python train.py --d_shared_expert=576 --hidden_act="swiglu" --balance_bias=false --router_z_loss=0.001 --beta1=0.9
Below are experts of layer 2 (counted from 0) of a mixture-of-experts language model. Rows are named router (the router's row for the expert) and show model dimensions 256-383. Each number is 128 + 24 x the weight over its row's rms, rounded and kept within 0 to 255. Numbers have three digits each.
After each expert's rows: a language model's description of what the expert responds to. This comes from a sample of Wikipedia text that the model never trained on.

# expert 6
router:111148182105129118140158090144181109136169169142116112112094149152134151130134131154156133118129128137160090196141124064107115156128134100128143156138136133144155108147138108130143161113140162151124106129130102137111177100121126099159110140143163108130146136117120093137130143084132089115151136120110090121113122110110091099158111132132108126108135156087120148145158097078128148142062
What it handles: Infobox field labels. Line-initial dashes and field names in infobox lists such as Location, Website, Born, Species, Country, before a colon.

# expert 7
router:170185158134126075118138132122150120125128169140115194095136127106159144123124125124155101138113169156146104163135103071139084139130122138101122121161125137136111124165091073129172144122122144111061137147155179107125130179145139146145155114156111145163121130123074111139139173072144146157102168110124130134144096098089127100110114128141118128148108177141134131120148134142106130106092
What it handles: Table row starts. Pipe characters opening a new table row and markdown separator rows, plus line breaks ending sentences or list items in tables and results.

# expert 1
router:134141156119159110110145124127141136077117136125063122122157169134157139155138101120132107133089128165130122118177117105149148180167107142100185137149118104160143093139092112137136160137117117107084087118171168149116156118125138140155162087147129113184117149149134087120130175126145087119114120120153094110099110155076137149114104166139067115100139125123131140127146116109088116125137
What it handles: Dashes and years. Dashes between dates or year ranges in biographies and tables, plus four-digit years and number pieces, such as 1763–1818, from 1927, 2010-11.

# expert 5
router:166114112115104090153152074123135117131175126113122136124091147108138134142138120135150118123117106146107132137200101104113149132126128117161173130134126133148102126149149103119131109155115121120137073143157145163148128125156101133089156110128095132133078125129135156115178145082111129161130128098150108179152148094122117146117119115199115106128090149134120179107119129109127087129132
What it handles: Word-initial fragments. Short first pieces of words split into subwords, often after a quote, parenthesis or hyphen, such as qua(cks), cer(tiorari), ré(gime), neuro, sub, para.

# expert 26
router:122166153127124097125167119146105130107130142157063130106103129117185143152125172136139106159106135171141121124176117071140128193169118151131139140155139128169214110170138115123166131134135132108112087137180132117130140104139113098127127095147132138091099120122113128142115168107159115138148148100118115150104133101133117146156092114156125118129130143093134169106109130107097118090108
What it handles: Modifiers and compound names. Adjectives like former, older, human, red and overall, hyphens inside hyphenated place or personal names, and surname pieces in lists.

# expert 11
router:119166157099133108113116133153137094131142128132141091104112153133158154139152137108151070111124149142146111145122121116148102139120155138130168117144136119149165115146077113130158127078093126128119125136126141104130157129109121121113130128091128145129127155147157112101151142114127067138121159128135103185141124128168105128140131114117132099133076117124146160134152140132112102106115
What it handles: Section heading markers. Wikipedia heading markup (==, ===), the blank line before a heading, and words opening a section, such as See also, During, According.

# expert 21
router:133154165160139147105153123115146134103142140131117138117117114110149136159120133112182091139110151159165049142171106087147136177134106122131125104134100123163160109161160119124152133133130103139091129104132145117117135122150114152106115098167138167165113132126107094110158161086142083154141153120130099138137091117093095156112128129135091131147121147078152157134116122096088127126090
What it handles: Opening quotes. Opening quotation marks starting titles or quoted phrases, and capital letters right after them, e.g. "How, "Weird.

# expert 13
router:140143142118126074121138142166129139097161151137107139122139109107159144180151127150156093122117131140157098087157127037138111149121089141154137114168094112134183133175124105105148122129105142124099094124174190157127147171132106125143124112138128165157079110122100099107140118111171104155119106126128088131117144110127086111136121111170126118129141151136135145121118084098132116085110
What it handles: Small numbers in tables. Small numerals, mostly single digits, in table cells for rankings, standings and scores, such as position 1, points 3, 6th.

# expert 17
router:150158142118124094143131157155122117123158168130109135119153145119184139166147142134145108121139126140143159112144091080138132163184131129122142144127100102176183119175168098113156154157111165131085097122144155090154144107143151164133163115141113165123106112140094134102132140122131103121105130133128114110102116070145127129117112124153106131160144114124151145114104104099072137096074
What it handles: Articles before team names. The word the after a date or linking word, before a sports team, station or match, as in In 1996, the Lakers; also table-cell starts.

# expert 31
router:125166140114142102117137116129116147125095140100119181109127096129136156143100116132111147164103145166152129121135125105111092146154116133165173142163111168136158124141144095102103112138124144104102097114126145156118155161119134122116128081115102100179093141131107097114133155115098112124109132105171129112120143096106116088112103143149089096160093169123118109125097098113136119156126
What it handles: Possessive apostrophes. Apostrophes and the s after them in possessives, plus possessive pronouns like their, its, his, as in Fools' Day, King's.

# expert 22
router:090148132109123141121149154157099120110135149129067123142144140135178148158130116109138118144107128161136123125181099075117141131155109139136173136143115106151189127130129144128132147147113138111111102143169152112119120127175130129122144106169099153113109129120071113109130155116149099140128131109150094142105151099137122140116098146150109104153115147137197119120139128120098104107090
What it handles: Table cells, month names. Pipes and values inside sports or election result tables, and month names or capitalized name starts after in/of, like April, Independent.

# expert 20
router:124153135108115135109153152150100124104146145130072111109139121109171126127121157105141098121097138131139127118155104061100149166181128180114132132127115096137214108172116125103115164171131126108126101139169148099133165105147163161138136122161138167114115125138091145128128155126117105131100113071129142128101109108137102130146119136159112107155142128131132155117136109116111097106104
What it handles: Infinitive to and prepositions. The word to before a verb or noun and prepositions with, by, against following verbs, as in proposes to investigate, signing with, right to.

# expert 19
router:125159116105136117130152116131106111131126178110077107133131125117146143162076128102127105109099150159126126164194108064153158164130080115171123110121116169169120119143144124140119199116088131137108097116167172120153118132134139133147144101162149123113132134134160163113148164115095090134131109083111155171118138101127116131149099124187118106146091208115122144127118152128109155147108
What it handles: Sentence-final periods. Periods and other end punctuation closing sentences or table entries, including periods joined to years or quotes, like "2014." and ".".

# expert 10
router:133179159105162146121132130129184114086190132169111108107102114130143150141134123147130075130109149136130132131130105105106117138176132107154155176112110115146149118098139089140145105168142119131107119204161170104141148111158120167115105096151152124179116138125149116112123141083139125100120139099172104120120120083127108127135150093130132093133117147112140141107153147133128097094104
What it handles: Abstract common nouns. Abstract or general nouns after an article or possessive, usually followed by "of", such as role, reason, example, line, project.

# expert 24
router:118108128105110124125136132145154138137187122127112134109127105058138141122194155182104143220113189136141152150127111120112123146125106110113123122109124139145133117167120124095124145143134172134121129091127149146145127123136166159075138084135113148155148129121129164134158184158131123111119113122121143158134097154118117137103100060133108095132130125145124135092112135120084131097143
What it handles: Word-ending suffixes. Final word pieces, mainly past-tense ed and d (Succeeded, Leased, contended), plus name endings like witz, din.

# expert 25
router:103114124135100065108162114143137120147142138103121141110131095154176143135122126132115128168111115118146136091167102124099085149141092186135144112106109109143153137131115128101120125148115081086114121138143142116118107139167128138134195101132127136159111161129068158115123125113114107147134142118110114105155125095140116104140161112163077135144125191118159154117156139131092126109143
What it handles: Ordinal suffixes, name pieces. Ordinal suffixes th, st, nd, rd after numbers, plus inner pieces of names and words, like 90th, 102nd, Ka-th-leen.

# expert 23
router:127170109102103112126136169123105158140131127159083123125117145129170122138120125145135126131098150157132121097144122083143115180174119144141170156152142104138211105149115115119155152151139131085098107134159155107147147107146139116132149097130154163126128161111087123069137175103137105147148141125133115133125127076089096116143105108152121111136124148121156166104113135110107114114110
What it handles: Politics and name nouns. Content nouns in political and biographical text, such as election, votes, guerrilla, professor, and name pieces like Baptiste, Kumar, Haji.

# expert 30
router:112148139116106145133134121112099133111138138151098148111133111088158150140091146095116112140115116158114114087134128148136112193178119171122137152195129140149121091174146116119141198150084151121101086156133151110134179153126145124123135137166127102130113131126108127112130167123101122118148180092099072123134107103123104143104084140151131103130156123089157121156124147108118134131114
What it handles: Semicolons and colons. Semicolons separating names or scores in lists and results, colons before values, plus Racing in team names.

# expert 14
router:159175139129145112161143189135111110093124143180113104111171152092129137130128150136146099189151119107127135125099091116100110141126143082115127163130124112168088136176120115149146113133149125089089125149169141143171118148163182125123159117141123116105093147140146120111131133113135114164141112094155111101155097147095121081145104118171109135156140124108167135127129135147114104105122
What it handles: Determiners and coordinate separators. Articles and quantity words before a noun phrase, such as the, a, several, numerous, another, plus the invisible mark before slashes in coordinates.

# expert 12
router:105136150116143106100155134155085119108138126129081141113092136125160145157140157113129104167105144157155150158145093052109141166160125157135152141145129100157210109158124125131140151142126136105120082135159146131128148131120136142105118100137133170116112140110113099113140147109122131116123125110141090127145089069109135115157132116170099098157128145161167130120138116115105112091114
What it handles: Table pipes, name starts. Closing pipes at ends of table rows after zeros, plus name beginnings like William, New, Al, Hong.

# expert 2
router:116135139075131126113163111151109116140142156113087146130122117107139141139109162128127112153089122136100100121147139085113153177181108143140152177157092114128203116166136119090155159150133168087119103132178162098135167120152115140124145106149146152120084152103089129108143154105130111114141151115131086129088136116076119121147098092171100103144121146133153138139108130092107134088123
What it handles: Name and list continuations. Tokens after dashes or inside proper names and titles, such as list-item dashes in band credits, and name pieces like Tell Me, Reborn, Exchange.

# expert 0
router:151132138092122126115111131121145134111122133129078108122127121096173134094126151109143119135102147152156106137164114107084125152135162158145126110151117122149101127148158110096152140093144128130095098147156145102144159140155148123154112120125188163172106139136112133109151102125107130139113148121176109161136143120116140105141067136090118082170103155101139137099131053113124123117111
What it handles: Preposition "of". The word of after nouns (part of, forms of, because of), plus name particles de, von, y and University, Lord, Saint.

# expert 3
router:145120135117159085102165143076120151130137164131119161136145161113159142085110155134110134150112134176137119106140112141163116170153136163122142102141123113154124104139158115067159156141134129100102120184117154118098126148110169139098144150142103123145131155153096148101128159126121088159115149106144132117118134142115146143118110098137096101147140130138155148118160129129129128134096
What it handles: Commas and "and". Commas and coordinating and/or/& separating list items, clauses or appositives, often right before and, which or but.

# expert 28
router:113136120099108130105149118129123136071144157124102156111115133120148110108131122138106114121126153129134118165125119083136139143165123193119146158160125099146093100167124115111127176115130140106089083123151135111108143142150139122149128130167120156107099121138103132117122121115125119127151099122134071156126132087090145095124123143147113106184083119123195120093141128138101137121141
What it handles: Mid-row pipes. Every space-led pipe separating cells in the middle of table rows, such as track lists, scores, discographies and election results.

# expert 8
router:130127125114179125105149100098129136053129169127131129123142122084168129104127134130096109110110135148129117118149119122093135155149104111166118135098115176101197108158148116152137096152139122125112072128130152144099122137228170153123186125120151113097110147163102139128139117118146126166135169137133128119132095127135097143139136145106121143144132150119146147097125142142121069122105
What it handles: Clause function words. Grammatical words that open or link clauses, such as that, which, who, whether, not, have, be, should, in explanatory prose.

# expert 16
router:148143163141119126123157101088117147115143103136112102147136101151181132109106110169131131100122183111130122091143115132143173138156120124153141153111133167137144128121142137130153178132130091143106128111127171116114161114112142126182149106151112144134125160142141101114132178130101090109126147102142074109155109123095143133131121104121145097134139140127137149114141155122120123105128
What it handles: Closing brackets. Closing parentheses and brackets ending abbreviations, units or dates in infoboxes and lists, as in (AEST), (aged 66), km².

# expert 4
router:122158139095111106117141143135091111129151145118067107114095157139214151158107157120132130125150109142117107131159117063124144166182114162141174157164100125142231127156131119166138151153123154132113094111195148122114163126147152126134157071150138157105112148126111129115135158146136124132126140106118117148115118099133107123132103120181105105152113136112155151133122103108123117108117
What it handles: Verbs after subjects. The verb "was" or "is" after a subject, subject pronouns, and line breaks, spaces and name pieces in tables and lists, e.g. "he was", "death was".

# expert 27
router:109107163110162123101137144107153104097140133158114142109150133122132140143176146148173090150097172165148091109172110107112093120151147128125117173135125105156173117104153125135140113162134167110128089141123167129069135152120134162109124087135152124084123131153139136115142165125149163136159125143166128124142102152123139151152096086157108114137147123145114151114122150104107106108117
What it handles: Past-tense main verbs. Past-tense verbs and participles after was, he or to in narrative, such as released, became, won, signed.

# expert 15
router:119109152137118096175130155119136127135139158135118149127132132158109153094143152140104147167104132154131108153157121118100116156149135176131144125150142107146191112114118095119155146118141137118132106169198161109157135130146138165131145058139172118115125132147118134126128139149105127130161139107119123136129136160118078137155113130157118130173142113124138158124199103113132120095139
What it handles: Locative prepositions. Prepositions in, on, as, from, for, at after verbs or participles, e.g. part in, served as, known as.

# expert 29
router:104103148131111129136146113077172108121180113142121122084106138131140150133143143127135113151164108134138136155134116144131117137110103143129185129142131142142102133122139105077133140169105122123122103158110108168135127115159135168159195122120155135131071160109139138144138176051157123137141114099155134122177105134128125146107113120162123101143085128118144138100130099085147115136162
What it handles: Word-final suffixes. Suffix pieces ending a word split into subwords, such as ing, ation, ive, ary, ity, y, as in sweeping, appearing, Proving, cosy.

# expert 9
router:116158130099110099152146127146095136132125136141091108102147129110186192173103158141153120136092144148135137080178108077128124161159097144145161120142111122171228120154145126155150130164104145114110075157171174109156140120158125154133139084154137169129120131107089108088124160101146129111123150111133121122125127087104117136162098097170112112127119131145154159112128107091109121112094
What it handles: Table cell contents. Words and numbers inside wiki table rows and math markup, such as medalist, years, times, mathbf, partial.

# expert 18
router:132174126122115056106133132134160121153159143111119120096105087157175117112135115135134131172122129149123128099147100111146108150166092156152126130135096114186133112142124106125210119169122144131114132123161155129178149109161145138160164108163150133087146147127135102115132156094078122118121129107104118167140126104093124101109132089146107120158141095129169123127122140111115123102134
What it handles: Country names. Country and nation names, especially States after United, plus US, Canada, Kingdom, often in sports tables.